From a checkpoint of a small mixture-of-experts model trained on Wikipedia: vocabulary 2048, 1 pick a token.
Below are experts of layer 6 (counted from 0) of a mixture-of-experts language model. Rows are named router (the router's row for the expert), gate (a neuron's input weights, with its number), up (a neuron's input weights, with its number), down (a neuron's output weights, with its number) and show model dimensions 0-127. Each number is 500 + 25 x the weight over its row's rms, rounded and kept within 0 to 999. Numbers have three digits each.
After each expert's rows: a language model's description of what the expert responds to. This comes from a sample of Wikipedia text that the model never trained on.

# expert 36
router:543462489495458504478545526486487498471530496505430488476513517458498486498472499517489455503505513524463536474492523509477488535469487493511515512505491548514509468487501453480487464522478505499492517491490570538482512504515485488523535531536487483533519554489512484470478507482497522510502469492491489467495466534520558468523520511509477505509504494500432510489549509466472522498482
gate1:543492578481480465509524510473486494474507465503488525505554498499452521521475485516492488485536516511486482480492487531543504500480514464447456526502458476532530500500466514475535516493485462500484519500512498490473496513539473496539483488461486484520498479486492468518485499486477546507510511476461492501529479513491511493448503506491551530554470513478450521528472501455493510504482
up1:500499479525485475515540478503484497502517493473557497489499480460508484512528482494538480494500551485470482553529517498495487470499523551519485459509540467537518488466535501516465527485530467482505486465487489485505490496543474488528487532487490517493499517510463439525504532478511510476496506504507511492467492474509536519516531510491559497531539570437513498512512454499495489506529
down1:503532533503483534524511482467471512521498521462496504511512509538485491434539500487539483469521453517541461498482495506442491499527491519512505513502461537474494497528503547507562456517468489502452502507488516496465491524479490493484513485505526482531521517522522460474484546527491501508503501499500474501498544477485458525492503466532476488514450472519543469508480502515462535480518
gate2:478501518518562493483509472490480529528493472506460438533455527460525538515542476512472506482503565473494502494499494490509492541496484513501496468496491502492476471493474494484470512520524477556512519502515490478500532458503539505492507468492526464519495480467530489508490514509505513470517511492523503488483539494539475519487502502550495479470466499496437550525492449458505496541494
up2:487515493512484533496526485486506475473475511459466539480461493501500507478505496516475521494507494505511494536497548519487477516560462514492439474463494517491506524473462512486473531500499529501484475495493477511512501507507522434556469528502466431528496502521510472479524491469488526548515510498488518493527453500484523475513535497467457515539523483466454509509515530467479518528510
down2:526482462474534494538525497515494524512444490478500537496527476524467468492491531512501511485511511485503518486531499531510507492448530475455505510500530513458561502475537551482503473460476489446506517469471500519512515527503486549525459513486515483466546522476543521499526463507509499497495496518476467502525483497519485460488519468477535541468492497489503468493525493462477506482534
Final vowel endings of Spanish, Italian and Latin words and names: Atlético, marina, Legado, José, Tesla.

# expert 20
router:490533522511477492517512533463500522442460535511472516497503529465520508507461492476495556479518486512507490498464485506457543510501451517503519473490503548477511526524516467513519522524452511491507517514491512539515478490473523465486470523503459486501541510519501465460457542457511488499484477487522503493476535505488519470515482560477475518473517524545482525542505521461490502488514
gate17:535502546464519507472479496496445560465479517506498468496533507461501454529535463509521487517514507534470489502499481553447512475477503502467497463523489462540526515517452511504497476515561498475485469454513471522474454516503504527439543501504504492496533490514478487495478520504499514536508528494508464480531491492528515508506490487458496510521498502525495521504524486519494506511457
up17:527488492448467510533485506507521441494527491509501538498514517518465497521505502478472496497507461512478518498531496454504448473501499487490497504520484495449445511494512497480505485481477505540506485534516573483561498489542505515511540496505506483481528488494493540497496479497489481435484528504532486471492531520483457521493523532512515530488539474469490499464558516499511461471510
down17:489487509488515462482493477509499505455503476491499500484531470523541469475555525511515486489466528515488448507445508532515515497474502490503466524537534503564511519493477513529485513509479509473520492465492515521425553570495471510481522513525514517557516461540508509482457508501490485516490476499461483476516475476491497517540510518464477484500491513540520488503498495514495509500469
gate18:515507537500473513550513533498471468513495480531499488527517497499462473493492474497431492481500477500551463489511546477504474465491474490488504443506512472491506489463502468441529519505515516452495513476506449489513496481470504521489513469488496512556525479504470475466486506523511471514509535482493493510491487494531490545510511559532481545504492500478475515558481514506528493541510
up18:515509483479487468490487448471518515494515508530486516504504494468485508536494498501534493515513531477485504517457476535478492497485498504516532536492557509515518522493489549508497535504483521527518515500485531452490507511502481524558424534526524489459503514560501494505490486468547504481462490531527466540508479522512468488520518455540519501514554496502476519480443479485501521478491
down18:473487521505551465461493511491518501486462515524493487513504490510498474467461456478514483460526509464507494479519542528492528537491485494521502512467419495495574491486490484520467495479550471498510470482510516535510511495475486531470534516489489545553554467501495473536504488497506504522474472497504507508501501486499450503535481485500479495537539538507505490493478534474509523530501
Single digit tokens in scores, records, table cells and lists, such as 13–0, 2–1, 4.65 metres, numbered items.

# expert 14
router:458471508468491490481441473500555460539495481524516508478518521480499528513548508515523479479427515496514494485497490500533474474533516446494485491509468480505496456522534502554473469501524477496480484464503492524481482509502508516503503479517551523506494455503516464512501505541490508500479499561487501503551469507532520506511497519478461496515522495488511524471466529529509512553506
gate5:492472472539510536480481500472518484578538491490530503500477481505493499439484539518465490483476562517544483451475501475458461496553533523489537512476475480534526486527510522503491504537501470495493509462538547503522513501475527499490534482482500515480524520471455499501507502505520490487474492496510500523541496468535513483490492526525487496491517506500491509484513463520546492533534
up5:495515486540500539473486477465559470541552490500538450500499471532462484454542493539498544488449539487550503457486488458491517496495496495463493500486472492522509512551490516456506527501486512494483498481478519493557516470509509511514489546477486505489520468500492520467470498535517471511492484499482487510539509484501530475489517526530498524503475523493488523477488491507521482555515
down5:483504471499504500543495518522513461466507518523478524542495529501502526482486491493500533495494511524517541514531477495498446520515464505505511539496534474517526486498485543546522485470518509514487481499481475516520529507534521504524508454461477528494504465505474467505511485463469450478497513507463521523505473558449508536470449474511489498450458449536481505521518528522510484495469
gate6:532444505501540457501516493475474520492489461506541488472463544494521481499516450497480534503467519540495547506492469486466449497521518486473487500532516511546523468500508513516508496517500506500505501484482473497459584481507496502534541499511532459490470504532503446516518507454490536500505479527469480513489496478514477535518514487519483530526509491484494544498510482526509459524512
up6:536495487496500476495545496541556538481514493474482531482483525489502494471466515524492520527474520500485520531504457534549472498522441524476482494438520506481503490477524518507506482541500511493507473462516541508508528495494543505506469511514507518488527445506482492490556496522498527458463542499508511496536553511483492491474504520493526462549466516483492546497487481495488533490488
down6:476432498506521504531491494529490494480475516439511486522510501518510496514495443488515511469509478536490476535479498477516499516494505503457521528506537549485473506451521464516485530493474541501479499487503524503520503489518531455508492482524466486508516511482534491571469471534503512523505522496481497511463491432498542476503470518506503518541541488472521503467510479518550483507464
Word-internal pieces like om, ank, ock, ub, oard right after an initial letter, as in H-om-etown, s-om-ewhat, Ott-om-ans.

# expert 61
router:526557504529459524504476526505507512455496512497457565471481525490514499479480546429487522497503514501509485502491466482522524483472520522481500490500561532484507560494467473518481466500513520534534516512478510526534492497507491528519521522482466481497523557513487535457472535474502475523508474506493493504460519489505542504511490481496468481510498488462490497480525530462497482467513
gate0:464489475490528546504530508538499458500474491535550461506528495469488497512492498484522515514459507481481510520561511479439513501483455498516506441486481498496488475495485513516500502500509534483467467490474527544516487512493477541526508502503518494469529456510520520522523524478528518502496541504510541488521480489540518522468512455503498519479484542469495480544536432475512498488511
up0:544521484510503485506451494467478481507568504549501524506485478511510469516537542538491478518517521514530551501458477501513482493516530511474496552477505491510495496525492496460489449528484469526503504502511501494499503511495548461505520507499503479481489545471515484485515497513516529497479463445500518519473500507444505480491461495513504516504445459484500473524450512485535560513500
down0:494516520471490511498487462524524519481471468475532518503472474498532486470445495500461498509482541477515483535495445464496503502511529461521575512546511465486536478520499481482472476513498490519504513539507499515513523526498492499493506486529501476448523508550538481500536522521481532458520485490520525474487531511483467494459515486525485539546482478466491543476523493513500507465484
gate1:506548464475490495502467518504493498460481497473434553499513482507479502488511454515521477508464516486518470515560523522529535523515493476479497464502494518469524485495485507503527539527477481502461514478459476511523499500496481530537486448529519496489480522452451491572505498470538475522482489507513486472525478496516508509531533480495475480534469502502472496510521502556519482500501
up1:489512512555505514494499478473534562525503477503567441492498551476480479503509493535478480524510468499460520535459485466478489461469490522488519532471498518496494502540513525510497510486533473476516534475542525499464497484483528478512489547499509485478501489529534454494521465463510477480518543524500508530477521470531475470504501480520500536484516497467532475507522509507511499539494
down1:491499489488490491507530508498529451512534496536547505489469518487500482469563505479483488533513548496502474484522544489509476542489511480509488479529486491492514488535484464495493487535516471522496474498477524507534484539492524500533554484488512504517466450564517484498477544479491452486451518501523500478547500470527488491495486483498504535494505518511508451448458513494459478528486
Pipe separators and parentheses in numeric sports or climate tables, plus odd mid-word pieces like prest-ig-ious and Seat-t-le.

# expert 2
router:551461527506502503503517524490454521456493495529470463446533549471491501502492485524488525479479492537500448504522515475538520466531506450495512477516547521491496489470469497515501503500479522479506445469511487476485462509506431466486490524467503485536494516493512515472499469473493501484484533555506477480493464491519513476493527534495505455499509533468536503488475508476523519496491
gate1:516498489475506498473526487489504522475485440497459499478486492516446507490493492484499510498530531523551505505579493502509501494495494467513472482484509495527515467532504432514535512495499542479547500465531467509496512497501496471511515508484534523488525518454493488510534578454534511505471499516490500457501471498491521523499511438485478501515504507516479434488509532498517476504508
up1:487471485516557486530483499459490470465495526488487485523512516502526458497491495488473537521486489535476492490441540492502491489515502534537486476536449467517510508491523519487520486546470512507491534524495554493515498538513535541522487481505491488468511520524460497492447485510477457500512530463490508500490505468556493493504502485481510491506445535506529567491514507500456509531484
down1:533505482497507488505540475475542509535477486497489498467488498546502514506460505486490498494495513520497533485526501496519473492523474462497524472556501499522501509559526453485494521534535518478506524482468499564535464456507500457498496513513496492494493506461507499530503510534444486555493531496527471506495502472470511480496520481483434474495497548527465459489473532491509525462484
gate2:524496512484515483502503474477482532454502462506486520464498507465487512482474474497486489510538483498574476511474494491510460488506492489468521508517500533535507440495421452504521506478466512516526519486508521448458534480479491512479507526482575497514514500493491555504512521536519519495487490496522518530486495502512480503504514463475513526536504497498518455521512481440470514508502
up2:498533529466512506493483505544505473520483502488496506502470531480510513545496466549492479505451491499523509460471522470519458517512499515550497497570522478494486483507530506495488480506501511485513523509487537490493507533495511455481509537512422514513469456513500557504500533515520468505467492499499513504495520442516497511510482534529511467484503463514503569499498513559509506528498
down2:483542480501487512527483503428544483525492504514542514467503548527476461495492489413479492531506432459481535530494467486516525470530528540535519480533523489509505515530533512493475532537539489509501486518510483495486495447530498499477527477505515517505501486481520523505490494490497486484492531476521489503518503470470495485474504469511451536489517531481524504490483464505515503513517
Full stops ending sentences, often fused with quotes or brackets, plus abbreviation dots in No., p.m., Drugs.com, decimals.

# expert 15
router:482482493483504503497507472493479511472509482484516468517496538486452494481481479485535516524477525464496488478497469531503502480519482497528469526468479515490517471487506501527530525490448460434447457453531537488501523509519486500488488517506511542470526509486502512503510518536550521481532509510471471503538463469519498527499469458513482508536524512535533566544467519534499507489509
gate5:512493510509506497559497490498519478484463512467534532544467498508475505504539452492547494471529505460533490470480540493506504517527477502492529476463474512500512494528496506479502553495504508509498558467510507489469479498524493509544532474498486523517468474521501485500517439500496508479494483440499526476507497500508522497494464475482514489466493477503570475475497538468536442490532
up5:493456514501521524478491561483498524510463518506482500510490480520484534492456465563516512512500476453492501511510510500463492494414504497521492513491476472509501500536511486474487539501499510507557506517425516536496507474492533510492487498455475490457485495512502464490518497496470481498518515531516481529519541484510516474506540488500440474497468474504518542513476512502499460531495
down5:484506503544470516503449531501519517540542533460504466499523487513464510467505565494492540474494496533522496469461474515499491519501478511488521521524453497498517502522516449455532470502503501511495510547507479470492477523519485531496526513551514478526504516491531508497455510493492473514476512481558524456483520526489534500467495458526483453485477501511511516542491488519479499452496
gate6:503522484497480459482501490503486489537508451473500478500436507451516549461456503481530477524474543502523492479459508534553479462507515483548479500532486510528516492473526492523485487475510477516492525505452503485486495507518447543499500477493483487528555482502508552517507476468540498507503514481516493482501490516485506491467537479511477536465481514528471482488555487501501527479480
up6:446451505489501507514479521511513524453473490540506507463475521485491516526492473555513549550513478499531494446488493504476450511521478533516487494488445444489490497505551511509470522493541475514506517507500479474502516503472527473498544460473501480505486512513541481506536492550483495520512475480479512489485513522524491519517468539514501471475480547497531513485491464522490529517481
down6:505502440474512515528488492510502506526565520534466502486538515482523518488502476479493481503513500518511502448431560488513464490531515496518504516479481519522544505491501526462507488466527483503512515438521518503506487487474480469485521521492483540490501559466481500489500474484516482510485479491485495488533497505522539554497455482474514497513509497547498532499457539501459471527472
Word-internal pieces like ul, el, im, arl after an opening c or C, e.g. culinary, Results, scheduled, Culkin.

# expert 19
router:500459506505520489513541472468524454518509525500489497460495499533484527522468456471475544517473458542494497501506498497514485510473480490504508499495452497505511490541542540505493520449521459527530460526529490517502441483499454484516528540497532460500549509502517492539524527500510469491483494506491514520517486480467500488485539483541498505511486502503541532496495536495512428491487
gate1:524508524459514491474507509510520505498511498515459500483500503500472508553518489501507472517518529487534526493523513514496504517507494446487540487533441457535513477487504542468518481487475524483529515448501523474552495504472524521497479493500557510523526514512454528479569499520496466477504509506524474510534483496536539499501505442524469498435498505497485480518472536490478516492469
up1:509492518525504522531510511492511481512505499543512496545501484489496530482475514490484510528500570501496486501514484509496531475514505526479534514517489509532494401492465530482466486482504479519466490507579516490503508520521516492506497521488535474530454489496515497511491468529510521452506504475494474487471491492512514508504495476494470501524511447495496480517411502531551492455509
down1:532478492494530504496493498549488488461512506491510526536538519502530541482504515507479493470541508534463513499493515512457503540528504493524498445501476485480468526492521527496456471517480511476510473494521529436557459506539506468496506533518466511514543487473470495503497490499521504463520441520477522507490491475499500507535482516466498481459528496472530488514559470509506450504501
gate2:518496528523540504496485512523467520482493490526484547472489470490536509552483489505489498517442505496508502522473488490473496497480496466504456536538450525492496488531517498478495460489547464505472476457492494486472488483501496515472483506499474456509480507464491507549453527538551512490515536566523521501505464505493495509466550489501488490529472471526515502525471454486497523511528
up2:500504500464519499525477489530466552494487467533504505452475499490522437527534476502528458513490487466492526481477511491484527494512528493516535526494461433510497471492509490470523501483511499488519528525503501506479495447496531523519494458492476494516529521473504497547436529509505476457512515526524564510472511509487480468461544491527496491481488438512494483530489515501507496492516
down2:482481484497508528503513477524492504482495568466495517505499529484477476490471539490514510531515470526517568526526505503492471506528484521503495512520505501464542506484440488509505538542490466463509510508437526491480488516524504498475505517464529468519479488499448534469484526479531484492504492484537484474482520509496479483544523462496503483504432514465539480487496517512487474533549
Word pieces inside political titles and roles, such as May-or, govern-or, resident, author, member, direct, plus stray re/er pieces.

# expert 10
router:486471535451481477549517517523535491521486516484540479539523486506499543458481512571528508455501499493509449486481533514494500526474531509517509488510436451512498475466518527490479522478511541473477507489492472481479496497439501516482480514503508485493523454489500518522531511494499494514430483494517495515530505523468506535477528517462501488530457507512528480513488505521508527492513
gate3:515459513522505499482510480495495455483458431507504464516518498477506531479465510505498534480494519506518490478502520526522530496526536513516463502486466451548534495429483488516482478506481578471481518451502510499512514512503530522493488457497539502507472460490509535546499509494509505471509519513478481517532490524491477519499460511467475503519490502514460519472493559522515490478486
up3:500476484505490522507464521493483493509460480543497500517474505502500471521489505510508461484497563497483517480483469565554472522517440470506534486503467473501524484495477477488536455481486488516503522498530491513536516483532545469544485525510530544519484544525475491497475514532489532481456510518560531484521491529509516516511491522529491474477517492476504513459468511504483548497490
down3:510467469473511524513510499492531500469467536481492500510537475488490489533484479491488515482512505479499515541539481494491443556512545476525493473567475532479491515503496466493499514508465521449547525512476503567496463484494507520486525481473483482492531537485552481498477514507495487470517486475433482492509503465469489529542486482506521463493496488500514523489523510535495506486546
gate4:511499515487479497479538535515509496551536512504485514482459486501494487518473456517470507504466518530495444502493507524503508529486496457515471490493489485523528498464526512547507513529464522537439503494482564468493520500476505505489475449516499477483535500507497476518511500474493481484477462509468479497491494456455471557537473510506501521494497534455531492508530458515530476498552
up4:462471497479524517472546494510541473547508458510460537494498523500489524505476472489467480463494505462491502449524455520524494568477462509521496478531497508515516496492514488518507539507473491480458519485441522473492491516535478512511498513468479464511478570516492505466491492515512496495501487452505495506471510511488518535519460517513479503502476538542537446487523504494514468504503
down4:559540492529516514504499489513488476482468503490531418562530534514532481488526534493513508480479511481537492500550491482499467517492472503503508467465506487524500516497526479497453514497517459486516530512517524451475454480507480515487538486518487501463499479526523507479511469523520513475474479500498562492510492518503467467509511501466480541484529475532469472527525468507496515505465
Inner word pieces like l, he, op, ot inside longer names and words, such as Guggen-he-im, Czechos-l-ovakia, Mus-l-im.

# expert 50
router:543527490526515504467553464493528504481484491514483509492564492486509510499474461484498481494484539476504494487506507520528483487525524521497475528528521522543513480484513497522508525495545504494527516493461516510434490513520526495489489530516480550471525493531468498450538524501488488491451535502480541550487507500498501438512488491458477486491448502486554460490487487467522498503515
gate1:505476489517515507514512462488518518532529490512548526511509494542468547484544480466515460533497506524529512485483513510523516477534538470466484471488517448509508521497471535503481514466513477483494471478476500534504521506503467518471512495487525502499502530522495485489516484481508517484438474477487499512532465506466522499484481502497468497457510474444479444510516494435486516526572
up1:459490498478492483497486524524468510505474523519484494484473482484495523531505521514455522488460501503514478554472516523505477469496511544475564483480461537520497516517487505468480521475512519457492477513494481478551493471489469477493501494482535497511484521541500449568495500494523540526494469513520478473500531499501537474489457511549432503553495495498489489487502525526489536508486
down1:503509515511475508533539510451492520471536477518517522487488529523497494500492524488484491471464473506503507479499496503508449511516470475511490498514452473502452501513522526491502506546476451492494460521469505505531471508509516510477467531543477510526481515504525504504538453503488497496482507480512533499505479520523482606512518473520534515461475467456507537497489467449518531510511
gate2:487497467484504486448469478520518522502525497499503535453477501528508530528471498519480480520528513478483516480509513484512518510481475499556513515518459490539504502512527481533486448456518470474486474475464508487476463463504487509502489457475531504528473516505430526507530510506497504529497507506560522500501451526507513469513534517530561484511467488527508482507519510560492471522488
up2:479470478471542512488471486484516481487505500522495471483511533522483498519492460539519465516518530476509469493525525518491497540531495509553520487533477499533480543440538436490489507470514468457521499484543499463500468512509501514462478497525510491496483466504489514490591510482507517518468528492491542520517457521494493475504504508538518492481490494511501465516529488520514471469534
down2:554492492488510483526525492450491534491500469465545519499496482474510519497501485515552495521475472502487516533506477527525451477484496466493484510518544533506516492478521489466466516488515511515489525492529491511476503497476488495503486522538508502466478532507489484540518472504495522482500532500458513501491505553502503416502485499447494507476498560537489458538482551478516471541472
Conjunctions joining nouns or clauses, chiefly and, also or, but, while, which, than, until, e.g. Bosnia and Herzegovina.

# expert 6
router:535486536535493502515497526507485485546529540497484469548500514496447480532509517539495472504517510524469539541512524479480499513479495447510482485516498476510496521539487495506474506511520500533484501524498545503452516457518511502499498560492505462546507462486484521511508499508519503483408482519475505475508466465502497467512491477491506524482490503508469490540480444487532518528477
gate0:488494508481494541492461470537505505491508507509462518498497513501465481514506453546506471477516529489455537511502502488498516541483502490488458556456501491547457479489496510503492494467471491505472485478498546483547522536496482487480493540510456514525474488523527446502495474488504540505481517483492549480518501482509551502510532506492486472548486522494532521510487519547511499554546
up0:548439499507498491466469527491487510477557501530548469485487495520522510531513525475457491506486523515499458486552467517474507541534474468500508481483502493487510545492481509528501507501484522511505443516509511486523537510514521555483507520467525504447523575499500478499482486481527474476488528545460500502485496541520533499521463497508481489488520465500483508498478471477492508528493
down0:546509498499522476507476488500461527494498498503528534489527485539437465490544544458501508473525485501485470481494518511507567471487465496503532554520501526482518509492524497483491477530509532441458519483503507476467506463502456506573540478469534511477493509521492522493483471491520519484529518479500481520530506502528502472473496444493485485483525515511496497520525513476470508501472
gate1:536478488521521485511445506544475522511492517528474451522500510531501520547529507474489528530528501503551505466510490488564471508470522505508536487513479476471505487499484539475466500456501502492450495498486480440468468476517531505462493490426506512470528480521486503546513501509499468468499535501492514523501489546518461499506490471498543507493505474522491476524524485529505500511519
up1:455480474520526522524441496494534494500468505514490487487496502502511488503531519455513490499478536503520541529500555540473502470558501510526507517452481539499545482491529519481503478489490496529480505550502487480493540493484499502506495506470493511476526526494478479538473480502492504551505493454487472512466549496501502498455508538509484516515500461454494507539468514480550445516478
down1:545503519501493513496532536482479492518515483549583522499526479527522478473443506489506504490512473472518468528503515498510462487489504487517497508519498518484482556525479497475537490459471498477531543450512510494504506508539511493515474461479521478463479492552482469527490490468485519481534496508527522459506497526481498539528486492486493532531502477511471507498514458473436499467497
Single vowel pieces, mostly i, inside non-English personal and place names in lists and tables: Moni, Sabatini, Berevoii, Niš.

# expert 49
router:515475497498471511470536461477498521506461493512485532507520502484510441522556464498515506507520503492513555505481485500498467500489467497502512466493503485503505506506462495472491518531513483483492540525491459526496502528522530500507486505488492521502435501477516556556499486516451519518539507501483469534514476530494514584513470537516518529480543503517482481491525521449490483530476
gate18:488552488512487511526501480510517510531462491496483525522495488475502470516513476482538523492525500504512530506469502482504464500499513516549479418530465514529521508495450468511486475462530515544517524513529502508526501475471448485477502512485535511513494546515459452486448515472516532550517500509492527493474487481559477467493517537525501533492493491530469474498499497478496498505463
up18:540501575462442501519509534484500481475511504518514476529491485526498502545468519477542526504507489511495515521500492523517509511512518478479502511532498496551484528486529468523474498515499498479493454489522493549532504468520528483516483512499530507495509487547520497513500526520496451515476488497510498485487469520462488523470472538498467467475500474490435541483529433473467473481518
down18:497451483522468516494495472478497467496528450524506488511486494508504516524500513499458484504540498466529433473479517508480443450511544534493507489446483484508499513537507491506539532519476475484522478549523490500526499494464508510534497521469555538507516492536492512470493475542499492497526515503449537536483479519511539503537516477474512530509512487473483506491493461483533493520478
gate19:513507504494496506499519500486505556555458504498485506531519542526469495521459465553524494538523488451487491512518476517509474506531482435501481482463479501496489503508429473521518480550499507461514519469499482477493552539455484536488481505474532481523496475468491491523513500509511524467506513470500498499510513483533506483513501502486527515513547475509482485440473529512500473536488
up19:480485486494461495494489535505440491490472513500519529484516465526534533497518491474528512496474502509511477502499467508466523487510513464484478565514519560542467480494498487490468477512499426520485515494495562528521495477515483545489505502502481505464491520478510555471530519476502473469532517490536483452466478491509491490535499498491502459518496489487491504505470480537547544487483
down19:549474503485553504508531485489536476480508506490446532514516503446521494477453523513504531505511515507488531528457511485483550476528522496469485469503543527484468489490478513487492448510494484495494551516516502511500443441537513511520537472472513498492511519484485522510449477505476485496530490509495486528516496538506516486519497496482501500447461503534474510507513512489516543511441
Digits inside coordinates, heights, weights, codes and distances in infoboxes, such as 38°2′9.845″N, 6 ft 3 in, million.

# expert 18
router:457492537530514471500462478509476499489486515517429523487510498530502455531489477505481493504494495508534505537478515508471471472502458458542498478496518534480512515539514499527533551479492456499518491495490488501444499496450509534493516501530518496476449483496529469517488507484511548499469483515485448485496493539534512520524525520522522504518501502545502506513515487504480560554509
gate2:471497523496496499493486516504537519502521510556513516504493516539496500530536511481491511488495529525488583481501504518501544535446464516494503490507509482494436462503506497510508534489500500547421529538484519483513510456493509552483459517495525451459489462504486515511517468486506477499508514483476499470515502488522471497534499513474491477543484477497498449499503503511452485529503
up2:527508501545493506509476481504537488509464508469469491508522515495495499467548500483499458517471528477512464487525503521534462505528498532506510516467574519504515551505522478506499507525515498476490487476519477506521481495489507427515532482509493532517473520488527523501455506499482514534513498496530526472443463521518506511453494489517500531457477450501441517463474529476494486492537
down2:543543544499514508516456479525473530475480468487508499484524474535485519507537507472518538494515478515558486500491474529531489515496485484496508496506527493494506535478533511458550439484489498512470495527474540544459477493539526468489461464476474449508486448477480490521490477536521532513528483487497501469540514504502538487474511500492478496497488472496523499493522472541497497530474
gate3:508470479489540464517475534497470527526480501556492488422537490542494483514513486481489492520446496511499497509505503498542464485485500462528538494449500514528515476469499504479542494495483478520485498499499477509511458501503531508496509490548477488486496491504513519507513512476470456487490534528485455536521470498510477536475488499584515475504502464453493487473493469466482500489473
up3:521478532473500497492523504493518470492525527515458517509492442432510500501494508462541517486492521472526512461509499515511526498529476494470504538540479545472503521493491463503475476523499524475542528510493523477501517531502526509503471515487489468507527490478520477504444483525538527498454466491486487526558494567521503535504495519502471514462496529468464506515527519532534477505477
down3:545531539524516512549521439525474507484521525482533509477499513523547519465513502497492474488479492489544518512498500516496511492478504468467514474468520485494486467476482533476527528520438499513534504456518508512519499494497481449505509501524517543483410490547493526484531511500503499518446493458527527490485478518525504473457500521494488522489476483536514477476502492507477488511499
Capital letters inside abbreviations and codes, above all country codes in sports tables and draws: ITA, POL, USA, MPC.

# expert 35
router:548490521460524478502511477542499511519496499497560431495497520522532533503504516541513509488475464485490480516464516474510488523536534484496520502510464504508472474501488493513485517504507553466524532470492487486484480523454524496507465492471530560476482485492515461490509446504485506503482499461538539498494490483469413503475517514524514469497477527507521488512501469516518513495524
gate1:489534472543532503515522440483496494497488533509514476473510438533484521526501483432497508502526469455549494509485525492536501486500506537494476487546473517491511476521479495550515497484475466471496546531526472518504483498465538503567512463468520488464529482464531496532506472462465485505511484493472534502458458493518485516492487486497507501487498473485506501491493525513503480519500
up1:511540496518547489527479504502500495510528530504504494481523485491522534524483485484474461495539513443531502532453550477525466489479529549502530513521452525529519472538462467537490473483515490499482524497489496499512480488475508459535546459455509510477502523501515519492476500501493495503481520498440486484475477509517515513513486486524492462477478475479507426516510495512491478471551
down1:524487495485478460468468476465509472492459493512498530473518501447528518446511461484459516543523475493503465528498464556516475533499494478524478473480528489502497496506465501526460523531505526511495503504475496522499514508502498470497548484478461527473507467513516529520469514480480499516492473491525500506511497523515544475547502489526516491515512480499536543552545540539512453522483
gate2:453527497475507495491483488492510580474507449486508462500490470438479450457478519505514461491496515515512517525509533521502492519464505489525506470512471501499526482475491507492490550541469524512489492527528503492541488517480511513490497469494527502526503527519542467513491475476523481508493491466436474439498507497474490515468480518559473535498466529510512481508504490496543521496491
up2:504494490511501468535483513453476488468514505472502516513514481517507503489489487473519509526482484553507486495530415493464497457517516530491516523461526499484478531504501484476506501489502468519502535458497511511507488520553466495519509515491455473451478464451496547539530519508518481471504493487555489528477516524511501533484521532524538484548515484511455526451488484504519490484519
down2:508489507540526487508496498475497511488475485500538520505493513480510535522500567476464507505452518490476492507509526522420500485500539513532518463485489507485449523460520504502509510514514526492500504529534458491508545486548500445533480485472543489437482460523522506528493453480513506509496494475454511453514492483486463495541484512482505493509529515485506531511516497492514491469536
Capital or lowercase p and w starting words or pieces, like Potomac, Women, persuasion, and p in Hemisphere or Hispanic.

# expert 38
router:526520489532537470492537470481502497458468524475457507536476526548485487507531449456514512508517490518546487460503480482506544532525486500472510473494509478515489479527513532512509474501504486532529493550464489502509522488534491477508522490534519476507546461545504506472465521527529480451470465511526542488518494502501463479526479539490503477507462525514491486505510506473473453501496
gate1:503459486508542528491445516467518509486454481433490495510483523503532491486492463510493496553495537515504520521531536496495518530471461462517486477509455476512542504502558525479499501515487496527472481516533517504518504494531458530486489475528517478516494493482508489515503499504551490529528517514487532441516446478490498515487529478490522533537500469506513489460471524470514470530502
up1:496476529499520503531567504505484485494491484484516506483539507514517482415498508548521484473536494515476507483496493525536481497474483585455540508505493485498493468524498489486471525489486450519465519465492481447522485486494467510501505511445489515514532472464514460536475498504517524466476469484548484516491538530493492501498464525495489504511514491503488528531478499507487494516522
down1:505504490482525517494412482515501421519480507531503518481544512492473509515528472462506496493495507511474474508486508497503516486500484492498500551501480529493502497467493496486481474513482552515476483520526486511512529534503512481519490460537500499512530479477556470442485521496524493530472532481508505494518481475505521531499518474473523512514530472505478462482452547512497524575518
gate2:468543497493534491502510464510470546507443496485518518515501488523500459503511502497494525488517510504469528473539534498506480502489473468483509487508479478485553512552490489504489490516497518509504502523494494490454504485521543456482474496527520457449533468531521471540543482537481510491509480439486524573517483466532481503511429511507484511495484485513516521501507474494465504531497
up2:527557485524508487524479496486519519516468484479486518536517475483521512485528481493433488509505528478485475510559537526482492513473454502509518511491530462474524512511437523486477494499536530513498548535485517495479516546532523465490515501480535490485524476493490491504518465514497478450478489484543516519462453513497524530491507527505527522502443473514527473480462519500481516490475
down2:468484506511518475496529491485472490494490530487507502514474475495438518520500490484531513478448525506540487512493471510505502471520525505459511501461552526532464481520539476467517529463488474486463537505451486547502528481514525507504448498543470486493486483486460506516503548490483521519501533516522511486486542475476466495484507524533488499542551524516502459510485490501558497515522
Clause subjects after a period, comma or that: he, she, it, they, who, plus nouns like company, team, family.